Weights of a small mixture-of-experts language model, trained from scratch on English Wikipedia: a softmax router.
Below are experts of layer 9 (counted from 0) of a mixture-of-experts language model. Rows are named router (the router's row for the expert), up (a neuron's input weights, with its number) and show model dimensions 64-127. Each number is 128 + 32 x the weight over its row's rms, rounded and kept within 0 to 255. Numbers have three digits each.
After each expert's rows: a language model's description of what the expert responds to. This comes from a sample of Wikipedia text that the model never trained on.

# expert 20
router:169134103142137176122069128107120093166137130176104102137127088103068120155117142154126151175088152103141158199108182178141117105100155095147172166075148105152136143147194134144180138118108137
up0:160101166142110182164119110095137126176122071195106116124131149107141128197139133126088124147138087065075159183046189165131090078131138141138103099110132121173177119142135129154102153138121124
up1:040132126133123166105099110172197118133135125202113168106116113145103127155114140146097151120114186105153165167100043137129071126139118156067052149125132137171086113145153090151085137133127132
up2:164128070122154163157118140072102112080156177125124109141145151061144105212160162125154107139160145059092095158143134127135127089114169116137147151125159052152105149121139122113127096145201156
up3:168175091137103135137164134131145092089169092171099158093112120176133035132124115127114100150138148159067153104110107171210140099116145156108131104103116104169084105192117108111115113150139140
up4:185119034177115137168092128120122138095122144131170208100135118069164085166148156162101086137107091142065153129107164135139157141099161135157146137122202095186042133109123087112093104131139113
up5:209172135172114128120115101101131068151133137164121137137125080150052153116127161088104123211075090112137112136170131223101109145058164118129084152131221136127119117122103168150179113066106122
up6:149140163122103071155142143127138110232179095127113124144109126106131156146114179148140073136144136097086174167115148090117158170086112129112129137089140196202149144155092138111137115110115126
up7:136107097148104115142134171133164120157132125112165094210125096149123123089124093091192124140124201088171118134153135091132147150134165077133159146095103097175107117111169161107123130107139156
What it handles: Inner word pieces like ic, c, b, sp, -c inside longer words, often scientific or technical, such as Helicopter, Nucleic, husband.

# expert 41
router:183147135116113148131068093098103120177140137167119148154119116127068136141122178129152114156097172128113144117129140183146098046084179116171187169084198090133085166110173162146167190131075111
up0:091144105134090168134071203115111134151119123092155170089109046106121130112142141079160126145111178057094106109137149139129116108066157112175191115145137124117139191095136175118121180102166179
up1:111204111119139110115099154082089092148118105100102126176162130129105120116097065163123151108100132108077109135090100131109076180132145137148184116135129138157042111124126138146165129118156132
up2:117173125095122138154166131137089072110115094145126139126165181104190095114167111102084136158081233137073169117176112114099065165165158130119153120151193140098067140128104070077158120037106104
up3:140154124074075114077148114145103119157109112081094087148144117123113131136099179100154095206139139126155140137125050141114147190086162107123136142120200142127117081150115179144093172127129105
up4:143144078164104205119132097121109060116173108136044155159102115094131059147156103121113103149133152118163107193145085117144151098134136114122131113118144106191143161155124078113152112146161103
up5:185135080111143129097136097068113129158145084142107093101098145041180106119155090130136104126145157151121144121172156156116124135137142118164196133130161097129093138146119106098186147114113125
up6:107159129098065128123129149113109088160098110125067121151142133142128129128083172162158157136087107150102153145127144106130139105110070140142114151079160097162152086117048095118114168122124115
up7:131090055085160175146140151172053062080126130157092143143161129150106094118127154118081173103110178066114124126139124178167085109137172131108089126101140139158116136140123147144142124126109117
What it handles: Word-initial consonant pieces, mostly l, L, br, sl, str, cr, starting ordinary words like light, line, bring, plus can-v-as.

# expert 38
router:174182109117077093164110088126107115207162122142093170130099080118097066147121136132141117140119132121107163129137117147128084089093207099183184192082119124132140161137147166106143126105086124
up0:110145081111087107223180146167112106096115145145150167129071125137148064136075139155109158174135132127079171142166106108149075144079172132147144138098122164161073173129075126150151167107098144
up1:136098082146144142152099129080107115160133140139083127111158132091106070154148192156137072127085139140115190182155079138143153070149168187123087120112165136072136152151119135099135117113116126
up2:062149101134096146173109116131139121121167165135097156119062168103132165187110132121156118131123147141117195111147157204112107092131134088073093146107125098096094091195137072139103164096066107
up3:147102162190083148183103131147133095180157124079125196084121178163183148098125096201204129127115124128103108134160172152110105109137183143138137153098099074163112157158179127168156114112142190
up4:149144152161127129137150126066077149096197127128093185108068179081112096160107137090182103162131114113093130132167151104152109132059162152059130133119157130120142187107154155167122105094146145
up5:093138107094094127117097133135110085129111127166090109094109124137074076161122092136128162172168114136086120184117200129105160100108217137212149122124105147136067181121080146138136143098101117
up6:081176152148108103153073180122176048118153118109166112094121136120065113097132142118170090112171151103097107125152147112164103135161150116120156100122134115093115193117108181115123148169164211
up7:128129067103138154188171097111177137095188108119151162141064110152113149161063083086165096144111132157161166139082145151120134132121159162128154084119143123151117156131127165109144097105146099
What it handles: Space tokens before day numbers, month names such as March, December, and re or e pieces after St in Streets or Steelton.

# expert 0
router:185185132180064153183113092106124107117132092166100177131120044101128043154087118099121100138106124084125151147142132161123132128104123126177204170051149077135137148133168124144144154115095127
up0:148107067133076159135157181156112113127127110117172170129076168144116115153137057074107130110133151088117158145083091078154134043166116089143144149159096114105116090124158194129112164127153170
up1:144139102139169185119092168098108095127149144154081119160158106116135109127093137153073162120090128107116131118115150205145129097102151142119147086136225051163106144095170095140135113142165143
up2:158127075108096101134115150167109101111148106145119177111120127172158169175192160082130086123161091070159096164172158095132113110130119112087158206129109140102097172090175145158156127158108111
up3:093116131149063105190080103169142112135152119126125112119122116164123112176090100084143168126128113128151150159172155224155121098106102107149131098124160142122123095107110110116174107110148121
up4:159113100124116112090104068079130095110144167186051194133122145098100123130188091174226094170158134108134105132143133098177116096101136070194124114122159106124132119143165128124139091121150094
up5:167144120088130161129104131135159135120129171112127127138096129027083151086127142143105129136158164193168120144134154155098094107122086127157115135044096125077169147095175143172138148114126107
up6:110074052134161134171163102045155112155147113119164179161107120122153127085103166119161184174141106104071142143177162145127092101142109120148097118124091092165103141131163179129122118112154113
up7:137093128132141104140115130128122147196141123098158112158145104054096148100073145095114132126161122081123168158126137166088126100113120135099190147144118110162128122184121192095155159139158149
What it handles: First two digits of a four-digit year, as in 19, 20, 18, 17, in birth dates, spans and lists.

# expert 47
router:148120133151058142153098101102108101167141100192123163134126065134078112195135116102120065150156160143124162159146189148156123165079116126168171192063165072143131157158151157133168131105083125
up0:139135109134096146126143078066130052122152098159135139104188099100120129159122110090174114139138090007144128149081171193149121088095112118148189114110121097135113137134144147124148128117087166
up1:200135175141093137099096111059122105102160141198158183116121098146109119135106128051113082138136160104057126125145166121144106111071132132127170138107105161116150105167148151224132194133152104
up2:117114102147099131063114141167141152113177168084140101070093115142114129146126151072128198159116140133102158171099182163189122144094099113097167132117170113139077117088129135164152181101104130
up3:148119166199105101111064090132090126096146178155106144126095132145102094169125186118125078136121114089102122161161116164120094152109171147165097078109113079146189138125110175157117135076179095
up4:180143128188189155113139116114195111128169149169101120139091095135154130117145108104110170129152139160091065114114202099139114127158164126112111150109113206181158119101141090125132137149161119
up5:191148123132120148157132086128144094150128092161112192213108163128144105174138109135137132159088123146107135140132114140141094090166149132136103121045147142136064144128143157171125176110052146
up6:137113102108152142071078124109119076099135056155127122114108168121156074110165130121133169116160106074089147150176091151155085114090149128156166109098128118103177149218093162172165150153133132
up7:102118146111120146102193118174144113156133111131123136141151101157126160109152170151200123137150096120078124164096118098116072064103139107176126188110073120133146095136127115207150094146161103
What it handles: Verb endings like ed and ing after stems such as serv or return, plus commas after surnames and table pipes or dashes.

# expert 1
router:130123097132130141147101093093118098158142121109068179138090137112102110159136092097085132217142156114107137164132161191150127096092175095128169163085164119121086104134146156163173140097102109
up0:144130113120116115121145099115172106117176097150151128119095116088128170089105126097075098073170112061154142139177157230154140121130113061149180058119162140116106119130137179125122068112126149
up1:144148119118140140078114109121154116176068139147110091085123067161125155107177164156116117165127195087079114171128088190169097113138113150130109159135152104096133150171106146096139147147140174
up2:068242131196115135129093112181106121169137154112150123174110109147126159109089163117086146164140131123140143136119134169082082160127108112161152121103135051130078161114103208155146109163111088
up3:155153131171141135151131092164129101180086131152111127083166111078119117110138080128103102164172130112076136134139143137125094183101184116147145108143132118073160195095159127123174155149146148
up4:082138104144157152130126107116198078137098083113098156092158153122080108128115168067099107158122125111151105112130156064113052117100212126149142167115129179154167136167095138133122110117133106
up5:140142074099132148157207117043125114116125036105127156145154122140141140138110066165118126125119219091118109115149108129124140203133118067102177155116123122081083084144098142092178130109094125
up6:124111131175131113108125139114127060209103142163144122152101075082098060167126151080084125158060170124113158153238100108161110178105116143154098139123084144125154108129158143128159129173085158
up7:109122151098147142122107041068100136092126090163097111162110176113106129136095199141202102148046100169134116135094057045179159129169095178154150148135186121129154171143141128095132142177117122
What it handles: Word-final pieces closing nouns and other words, such as -ion, -ation, -ment, -ine, -ure, as in machine, question, hotel, archive.

# expert 55
router:135154090157090215158099085112103119140147131161115158177093130122092107151138104109119105188122127108126162151143106152157110118123174124177172148083168128129082114147116128160160157077131093
up0:152165144087161183181155085147096137125069114064081141174149117146104155139111099127118174079110109150093121104144147188140139164140086147140148129135205126106180140135093120044168137138103117
up1:110175120116130176057098106164118175070137136121160168134122095157136155123110084087173132175154196098113145134086153121082063126099128098098165170128123121136129093108127090123081163141112166
up2:122163086156129132112080056133153143118143093133113170119114151138104074097075143086145199157114086114114158146156161085150146095080147190163199098135165144106113148104151139141111145116138174
up3:107137124142112098197141102110120127181151114144106159103129099110138115153146193091086145176176092179115177132112152181139113115133147133173099143092149121134131128102092148059114136201129141
up4:129161122136121086178103156077123152159086143196118164129093099155120161116126107047089095065080165142082135130128159150140126103169102090165153141139183122081149127127178114063083129119120165
up5:098132119120178093156099127058097176098114110192116088155121120109128082112135094198144091103078202153168158093132070095168120110120142171120084150111147164121099127147095095126148145111116100
up6:101130118143132156114140133109142068137158133093154132182167095120140186103171134147078122154136179121179174128131095114174081094095133147138170123123161097201107127094125099179103141131121149
up7:135118069180151214138098112145087127127211091137116150162139115110150107075126137087138138172082106066140103133105115238149129132133115135082161049148154157128129140164135067155175111151126116
What it handles: Nouns in infobox fields and table headers, e.g. Date of birth, Place of birth, Full name, Length, plus ordinary nouns like language, history.

# expert 35
router:162141092126119169166102117108085121163139107152069135158054128097068134160087128104085077141062158148113171164171160164159077123105162122119140128051170076157158118175175116149170153101071081
up0:149175111153100086130108122112099088119144115172160188133157117073122096146123115145124112158087190091116125198121154132141106105097147141161165166138135125091103175193113192194151129103092151
up1:172162159143116138116127087131117130192145158112117171175125117098133122160140154167166161119114147136075121170110132089063081079091095069133142130098131100177086126136151180130103133127141119
up2:159139113145108112120129081056118084147167114154140171127173099071122126186087158159121139222162168117123101151093121168107138114084118084131172166079130138132101118150087152117163137104106086
up3:175157146135143163122105130149165096150122176144111138104128095079078136104038121093151036136076138137134139103152139122132105103147135115167160143065122122183116155201153152165131151106116108
up4:133210060186113183097167158126184088124175115131134147147081109072056124185117097094139075157147125135151126133162113168121108099165079166128113128112138131158137122132079163143144109113100092
up5:123149126146090100090091104075060125147151130143158155144139122080114110178112207175112116162190114106126132148127114139116121165074135133143179134132113101139055148155110131178212139081162065
up6:145149146197128147145098110150151109161137129154105130175122106098052123109136151084101124142158114148187089138134132154060044134139096181137093123101132139141116168120175155153129078132092163
up7:168137114138092158116168127138142112119179055144112145125077099133094084148101173119146152186128125104131095157168167115104046111131094158147155141082121138144082119074149142130095210156118132
What it handles: Raw byte pieces of non-Latin scripts and special symbols, such as Greek letters, subscripts, linguistic marks and code letters like COVI-D-19.

# expert 40
router:172169130152110152167105107132152109121135080094090135144152111073102055159092113145137131154104112119110145171149128188175062106110160135140152168097160119131080100163164142154138173095116094
up0:088126117178162137168119065088125133073113168132169133090123098125177086150119154067067136136159080139159166150125088099121110114159146139116197082146216119118139112184074219150144093084063073
up1:120187178185132106137125101211125120121155166076169108121139135104143156165095098128127101168124124128076144155153142122148129137050155117160088126110133136129151092106105202077125143143061114
up2:120096108157089204145077158135134125144140102096142235097095094081119112129093165104163153127103177113142107117181091130187123117109121104116166210136176131178181133088141152143121103159137171
up3:140109123081071099134122118167133126134083124171082156140141099156135162199066109144138130150123150082112178125174108164155153143044186110181189153074123109146141135121126105145127099143099056
up4:157135135112153091102114130049123167075125123119080142132144162086107109123159099098120107163132165121065151184105117161180119107122166167115131133130159071105090149141118085129136142169147049
up5:085130112144123168133122107190104068123149120130141139159163144093152114112116134165144154119060159111105127083163157119212080130115176109156201120115169159176101197157131176185126066162096143
up6:153088078162092121128155114121099106143122181208061181147155110100143149137123219122117148106118121102160140237069064138148186157097200155151163115122156109171143127122160095174153153143146146
up7:206145161137108142137168133137041063176180095145149102136078100165144096127106130161165173143134128194148151107190218106098072142124115112108128130104135164172091122114118146124124155180120153
What it handles: Byte pieces inside Russian and other Cyrillic words, plus Latinate stems like profess, cons, stit, polit, Soc.

# expert 19
router:174172095144123168179127167055058094154148103127087133154076107100063114168104123130111110165110192138076133137165147151159041084128135103180136158092141095104120140149163177167147188131065106
up0:099124143112117094123123098160149060116176143133098107101180149145148118121127180126126079137071130111110172136200127072128164101078181114141208132096160117140186113113112176179127106099096122
up1:135134152152125144181111068102179100145176123133062130168101145131140074168156104153070106143094142081112129167170136105156130051147188160145149107137118140133169130166129076119134116125160092
up2:112093089127080105137159082184146089143202114169179133170141132154084103063104131161178117162058097109071120140151163165119107109122115131121093103124096121170073208163152188192160146145103078
up3:136099102114123131146128152117140135137127110116113132159184118182144074102134086166136098164065138154067083090116153120108114094097169178109114202142137101132140061097078110104103166103147139
up4:113107135160067115182130124112144103144148116122132159143139141130109096158141162146196088101182143161210124076104168140091173081141089064198133109164147114098131094101121133141120165120117122
up5:121132108159128113178125140090082112142116131131148132164108077129104131113098174113136117101113076109119140160126142167092057175145085168164128156142132135146105158175038136202105164128077222
up6:143096126078124134114175124155129114122118075148120185119145112094072096093024199089135100127140047125131111142095166139125100098137123105131224165153138142168155102171079162139124139142090136
up7:143208179252133098104152123116123159143155162098154115136063112105099080147112096145111160119181173139149184093106058054143114165095107090174142146147122130184143102142172130146141144143108144
What it handles: Word pieces inside French, Spanish and other non-English titles and phrases, plus accented bytes, e.g. la, des, a-ut-re, p-our, d-épartement.

# expert 46
router:201214085143072154139113096140096122151148118134108181143099122109105070149077121125132119165129156123090125125132127121131109116140126161155152196115151091171107145182168163129156191143119121
up0:123142057158155193131096079147104129212119156096138148083166133100167092117172102092101152184176135100143092110136153134144088137167111115118149128138166080140128105149159116142105155113109128
up1:113132140121069131132050090114076108164180131102178125146118121155132123157065152102079133134098108138156132093140119128113124123138140105058095136140205157189117187122199184160169108139149111
up2:136097088154039107119156160111085119103123102108060057088107138153158115112147122149188093145138103102122104155147190137130145133119142111181154079114139110136053153115094117122155083148108095
up3:128140104189174105127139129133120128112100115178129159127211102086168093158188120121122157137172113078163097131148153140189137134134096068193109111110159099112085177182114139159106078144077172
up4:106137124114109122171111148146168163126169112095098165083135122138147141166104092121172107114078080180103191157161118166151148131060120129119112175102125089013152105110132122086118109147094117
up5:118137119101098151201103192083109129155150098147145139189109123111113127145161046091031173102112134154149130121066103097136159087117092119115142089144155187143172135111144141176144136106110184
up6:101136147099116126140135118088128118070089167121172130159203180100070139111128153112170125183130132123143135141094086169195155137133203154162130176123131109101135133145155054155196083102149187
up7:129147193145120093100144145090144148093142146135137103118152164172142137201117176084099190171113121116110162099176119078160114128108206119063117129115132152194131074155104178146194126083090133
What it handles: Space token before a year after in, on or a date, as in "in 1993", "September 2012"; also In-n-ovation.

# expert 4
router:160169097114103125111113064073072093190168072123120143128101147113100152124078145115132140188110176148132105146131121131154085083084147123141166099073128105119089176190138184171191141160112101
up0:182139144159121159140102155131119171078128112132118105133165123167109077138109166041108121143105130179121125154129124130109147153129139161102142138130137079125123088163140144188205144127114116
up1:108212123108117105154103121155078092141183167108056109097075142134130160134116179095177134139087121142107170151102117125121153060109192114143140121107168088171103165217118095147132137127100146
up2:128154099087123117126130117099101107106133148108149136074154179106155092110155090136153085105091146130156118123108158182128140083110204107111133108145203076138123143050175116103105117112122124
up3:131104151143113139123139105080131175142167144112146155166140155148096106132132164199122125172133128113112128133140151085148129130055126093138117170105102153218120160132095188125071144120154129
up4:179162145116126163127117060097107028113129162101105154134168071133083141089134126130179127145160091108152149161140107170096125146080103156115119123135160124127102164139126144153127170138166171
up5:163107106148117174112168163138135142136180098083135149115048115139095079118106135145140118176098093144133107139178126178144122092106107106125116188143084111130089116122149129097136103131161127
up6:138126135118100169147110059131151102107105163182130107141142117125069042157111151107139131096103132159103147153108099056107112094101114132138119144112101187151155131198115120094163121091178136
up7:159122137111170152146162120108085090130152152083046164096094096157105115122108160100144105122135112097101104126182123192154133131100127151159129111084164113099122156172153119114213126115152154
What it handles: Opening pieces of words at sentence or table starts, mostly sport and elections text, such as se(ason), se(eded), won, In, He.

# expert 56
router:159185089174120187160052110126104112127127133120087172152111130092113116166084166077155161128099146106098161188123204133172104095102174122176147132067136115117077161195112161173133143132105165
up0:132055102100117194146091148111188141118150135105131099129104141081117121090100125095153158197171069117160166141150131087118107169152128117100205133108119145114106070132104184100126149143069128
up1:123121103138094122129152133130141147158146137166121094105092120160138149142142092170165101135105121073169163172160082152116131169119132139108121139107154108114110106164134076138220106114103136
up2:143086093126178151137145113117113165150140089194094140163084128109147124156135131108098143135185198136140130178135162138087124086159141131159139098134164122108075168095109162149136107176145127
up3:147149146178087171161113106136159157114143191075155089157159138137152157077096165177119118147132110086132155160167113095173108137096085160136107075121203085099047076105127128122124103168135093
up4:131087036150149116109090082103059115126167098140064118196094151114124141178125122211105160111153145138183157110118167146095120126116167125129154135156122119146043173113120124133141089122066145
up5:155094154135073068161094129134154069102176126172102106131066037139055108143089132101167103150094159120139199118112167159126105106099152138081152139118166119125121135075127116153112128086142121
up6:129164144143132106165118123144137107133147129130092173150131133090136139181065051078077162116146109144142099103134116165121109120150128158130126193079133143119101118147149195119101184125094070
up7:162165138067094141153110129123072141125115114122092158187144093136075019135082143150121137108188110190161128159162137130149131120100126146150155161146147158132124143156113124171142086178087158
What it handles: Connectives and function words linking clauses, such as when, such as, so that, However, of, and commas after years.

# expert 17
router:149161104173122130152072153109112122168152145144133174084094093125075129163126157073116127160097154132086139154133171169150048089085109107141167171093163091146123166158138170187109171123051134
up0:181109120137166114165195120104124142131066131109111160129134126139098106164103099143085132121148111149147123130075081143076130104107140135194134096105141181102094116110132115094164145166161099
up1:154125119159102171127090134126192107111132182187097180123084133125093155114096180102134133174149120125134132145139184145114171103070124092104203093129159208191096166091130150047139114075100112
up2:147108119122143128120118103171158122143124156134082167119062159165129157162152108107127163125154137156187147157114134127105065111142142113147147126117132121143134192168106154033127143167041117
up3:173067088138166115103149128107083158124188115126066143122149078067122167131119106118153089098102128084096107159199146163180115107204102121168113180162107128116124132105182165153099158173087155
up4:142154158152122115116123130162131118170195159168159123135169088094109110117094193109117174093089110144083132152156101169107141118130100125121129121143118103145145129120142172086146179167091144
up5:133105129117139111095161112170139053094098158084174138143084163127103095125130151165165109142098146129162107104112156115199147122167176059149188101100140095159109111104130132145133139162087113
up6:129127188212112162109142122110172104189076166082124170122091113104130141148103147105058119200126125100070076143184140095127137116147112134175181106115149107140131175117143107178100099187129144
up7:074093187090066173141089133119112126159134164169175207128122093096113086148154119129143077131149209131120147134097119175146145118108136114093066118131156146090079174158146112124101148119129091
What it handles: Opening pieces of past-tense verbs right after a subject in narrative sentences, such as d-enied, trav-eled, ag-reed, includ, contin.

# expert 48
router:140181116126097125150142067109094100146174117170122148150110116114091124169069178092163082152105156051099124116151121113154122109081192136119145152070166101154083158164148174142193135111118134
up0:115199140169082131166151068130123139158167140214140133102145126139117170170070130125178176114143146183122143135128113147114119182024128132110107140127124102177061131117134106101094112122124051
up1:150157118190127162118139133111198077138190124114153085123071119143142074131101121147088181104161153081139130129173113134133126072083111159193141150111173121101089159143073055123122121142117081
up2:160152126131118109150174114096169056161175087148146148143130117115113179209128126119112095143176166100137116140069147167110147092119137109113142096137135113095097063154126119154121122050159142
up3:211051127189133147150142147090159036120141094166132191168118050102125120149108091102153048116109116092109109135152116120088098092140100121161153087109165094085113162136142158170147135168153132
up4:140091147141111151158103119065188112150102116135128134143111133091110127110128100099148073144110130106095127133125105106131087041142112097209183095142131089145132165137146175206169144122134098
up5:151096146179122143199152117101101121154196121142092133166111130134057178142095085103112059163080162091158136111160093089089128096117142171165131101089103127097116110130179168161208094122152120
up6:120059139075076115101143099158112179169105092164160114123183117131086138115180137157107067162076097110065175116116118189129134120113112155109143178085136097138049118191118128177192126128172102
up7:155127049180090130143144113088131151142172055069110214096092113132082117193114084122124123120145166164140110117174126120117118082121102140152169171100118106116047169144121151166153092196168054
What it handles: Last two digits of years after 19 or 20 in seasons, tables and results, such as 19-98–99, 20-06, 20-15.

# expert 37
router:144152097130103139149120096123102103119149082120100193150123144043121089179103110077160122182097144118078128149154163126129130177123147123182155182053157089100078136137149137164125165145052123
up0:116209043122124179178138110082125122123134150145131141142106143119129142150118175113169152116046143103181157177157104144156118110145107172144119148086154102137104099132095055142182073152116087
up1:093165053129109151187102124089201113114138123168104149124095138105083120186151171108129068094128163064147148157131083096200133128139129098126180121117153147125132144083064103141173114096130116
up2:140115082096173188131158095107136115121118123180135162171139112106114117094079131068084137171118148112075177134094089093091142122092102136193160148135096133129176092175138146199128174103117070
up3:125146094100134163155058119103069092169145139123099114115109112104100125119039095147135122114073215143174188143151154185118133119130153124135115107155208150159123124129120151107143152131064128
up4:150142089116116181119084093129132130147106150122167158163080142123134197142095135145107065120079152136116158154129134153180119114152132073109107125085180126130110139128144108160170154150103081
up5:139151091137085122122125139033142051125159113121141146122160086123080155072124135232153153126086103165144134110151117161150131150154154132161105150106173062139084127090199095174138141121128125
up6:109147125107125225131085090119090113145131164117126132053146142104113069171088159067140114157034172139108141169120133142062117176113153139114113118135153140141109167103140170182113199103106084
up7:153143155175110125172138156126139143127130101133162141096114158102132086177111143131122179173108134102078163131120143151060130137120136133090101104099101137150095191165178180144136158120120106
What it handles: Decimal points inside geographic coordinates and measurements (38.92361°N, 1.84 m), plus past participles such as known, named, built, announced.

# expert 51
router:138110108125124168143137062101103069194136086136099121179129127127067123131100143123155117156115154083115177172156116152160105120086116094120150139041172098162104133176150136142206194120082132
up0:116144144124128100108123191133137118113149175109175098074122145151131152154096145112100139151119189113130158133090146108135132078112099113131139174089136082191136092114203222110091199090102109
up1:109120183131114060146131074097155084101125153155076126159175093146084131083136156114165147194126179136135172147162152169196138078101151090133092114089116127166138132116085119116141139106149125
up2:097131164166050108132094155114107152149128078110102121104106152139070166163108119122126094092120157136160154102167127109147123145160172043157142086122115168099059150160225129087184124151119105
up3:165105097129124173155120135158129131115157101159111142140110116132074156199131140106120142144129149142074136101074156136115120053073161174145156167081133095093117082124101112149150159148119119
up4:127099140108127081201132119155101124153158143142101156140175120153120163147113147096086116158082111141169106105123120159149125111152104096162137140097135084109104150199087156135127094123138145
up5:125102170128129084172164127112087092167171139104133123192150127101132118136123185097089142129094103133116186146152118160209135096136160143134145097104148120202105158142127157102142129140128150
up6:128130158105104091132156110090122102201098133082146131187130080162130091132152142151126122130054112124123120139180127138138117066125109104122113103174147145118149139096179121121129193127133115
up7:125111125120142187113134101146142109159103144124147127152101120165198085141114148098111122165166119192148142167114117103113139130110129099150151139125211068127105085154115191121188177124124135
What it handles: Digits, percent signs, dashes and stat abbreviations inside sports and chart tables, such as Pld | W | D, 47, Pts, 14th.

# expert 22
router:211143108183072144159123118137125094154155118165135142161075090109075107159109134092136084169110159079084143112195141141160130091075133108191152125096187107135105153131187110138161152138125111
up0:160148139100118130099108153099120100125096138089171144169131069104133127094089103156111141167134159129097195135164102158235084160191160158113172079107143152145106137078117130148126151126106142
up1:128180174140081114152081157102107133118149097091100091151156134140118182132113144102130132178140124041152174134168160108167141123125208120062107176128168141137063078145170135086164150169153161
up2:156148136114081083116111073066148134173142142115104103172180091114167109083160072107119117168177121092109178156123171160107155172134203137170091151128116161134090141141170130106189150031150153
up3:164147140096176111134142151141139166083104137134207120139142073125107180088111104149136144162097118086085158114171159120121113086149168071126193117102180090126165115129130093158156125147117101
up4:136153154153127155153144138077146130185140153128085090089171168145091087160147105116126129137113151157146126159093164131109104118172174129131146137140154162154060125112181085141144079081141158
up5:131098110100186117149137111076150172104157106166119146108172125063154093095124151161165044163083117084161140151145160129145132176077121067136139120125153171135145155151162130109150077163153024
up6:183157112153109122101108096116075104127132114061097142158146091166137134085148146145171114163050100160173123120128109132151104162083131074155101125123099098217068127101169120164143144149127199
up7:143095088172170112089151108170158165138095067177121176082116116133114162101186154078137084170097163126128099133117080122131139158132136117144154151124142102086094083109134103176121128142119163
What it handles: Word pieces in taxobox and biography headers, such as Poly-ph-aga, Gastrop-od-a, Scient-ific classification, Syr-ac-use University, plus the, of, in.

# expert 28
router:149166100181099152130117124081083127166149068168135147141089110096052133171123135085155125133109190112074164139133118135131114113087128125174151208080135053164109151162159135150164148112069095
up0:101149144128118095128157104186102142093118134114086113144198126129138137175136163117141157135117102141173125110137148185116109165079150094104104162077123147171071099143100093141170083103114123
up1:150139153170094118151079150148087132150166183082163149117118073123051109122103186117138116153087168193124161158169174131142065136086098139104100113145064108132140121146123174139091143093133132
up2:147154154091108166135106129180105096165142140060127128096164130119102146174049164088184131116130070084137123114107145155152102143088184146048180156054172140152095100177156184166146123128143150
up3:168083091179109159149086171093147134144129080108152184146117050092095133140125149109110120115116188129093096145160167102189115104145088119107149111133138081157139161105182170138132141119026134
up4:150170114175123147148077122155105122095214133176115146166096078114096109131138171159047133124117171124193107150144137165114112167148110150099103143120105125114132143115097114162104189153050146
up5:167119083114183081130129147152204080103074109079143139142040127094129057103152038093156123163170170168092163116113138122088146166130131072120124143097130133191116102093116204165113163139086109
up6:171142123176116140130147149034158109181167116117143100149112145111060151111169141109151118118143168151106112140134123151134129149106164142127181075069137121107089171084139112197210069075104045
up7:132129174145121140153157174191161134163128095083160153128155124147061091193088122074118155133145144083113138151168152107100119094150114171154130119060153141032131082182126153109145162124125096
What it handles: Leading digits of dates, times, scores and years in tables and lists, such as 1 Jul 1944, 2:30 p.m., 2009.

# expert 3
router:183163055122085169153093081115092108154124127119101183146151102074099127106127099123160060126100154092086156150140178166165145135061128097160148137104179106146116162125154115206185157105116097
up0:109143132154131137129090145129126061079108164159145140180141086132093170128133098128126120156083118133067123157136150132159112095119159199218148144108195171149131177089112114068108156089160130
up1:133140095149142173164116103106135143165158082154149109189121045127113129153165130066127109105086154145112147089128109137160092154147107146077159084144176122110099152111061130094107142172136119
up2:117109115102160149097104094094126114160132165179128161105121112193167069101061109089137105165131085071046114130146123147112098170206134156174145150130140112119107162077181143117141124130122112
up3:159121058133168136150097129061121154152206083114112111076121119079114106158111128131122146139147128095162179092149087148191067144077119156108092138108180149146162157164161102133161110097124152
up4:131080165147116148077086088113202161198155190144107176112128117116139164147136145124131084130082188151107073181117165107126147156079152107141158165121092148095113150139085186172130074128119114
up5:141131137114164149183126102191150165150158102116073184206127133154073117085127126164139097147075113153142173159135127180108135098112122185130136185106162074152177155110111087162153169137107101
up6:137104074114135118136115094151061097123154069116087153128148145151116127141173145182110087126086141125099157171213149133189129112130149123142122137124152042131138151175134047151154142133109066
up7:140088163092087149140155068123113125160134092109183129132135141177089139145085133163120139141122118137150133154141106148125108104105140080061102101120152157135149136182135167144182109138092187
What it handles: Colons, pipes and commas right after a label or number in infobox and census text, such as Elevation:, Population (2020):, 17,630.

# expert 26
router:160184143134066136116064111080079101148154116120116134168103117125099085168131167087110109164115163135077167167130114124150122093095182069172147151083139128159109158182197147140135187060107138
up0:122186133115163144131098181160070121180155121155086122174161143092139081093181104120144146096127099148136118164162156089174125171115173055115224153136133156110121129176103153130150168153064121
up1:229140105115152192104115160175149128151099108101083119224164108142099152129138142113134070167151146131073130160110126144110128079104078106161169149119129129145134079180188163084148197083142118
up2:193098113116119153150129082139108075138165130149103133153185101151154092158109153196107141146123137157131149107080129121093076118124197165162138083108168141179138167130124125133132155223129096
up3:102113114097168176115144127119071120152115121118081124190128120122080156130130144132209140125079177092148103138108122194099108145149177108158146191114135109142155129069159084114161142074133090
up4:147178077183113115129147033097088076146201115167069160114079106112114141089093174128156075187129142095061078129175153154081149133123131118181127128148119150093119199129107109159152128132137143
up5:096174074133150122124130090112125109106127129172142095092125134143086143131099136123063157118152139134066126125118122202130115090156140164151104094098116105146140172115191150085150131092120122
up6:102155127114089116080179102110091117133142143156172127154168091119130082119075151109091179136148151091091150137194148126176142172172064154128108086120117076157153115128170121150143212088099113
up7:177150132156109148134160131130138119117092221131184120095130082178124166131078128119179148206181125097081121166069153186083107120119109135152114164095099151117048111162132161163107180113085146
What it handles: Year and number endings after a century prefix (19|93, 18|46) plus time and quantity nouns like year, day, season, and ann in annually.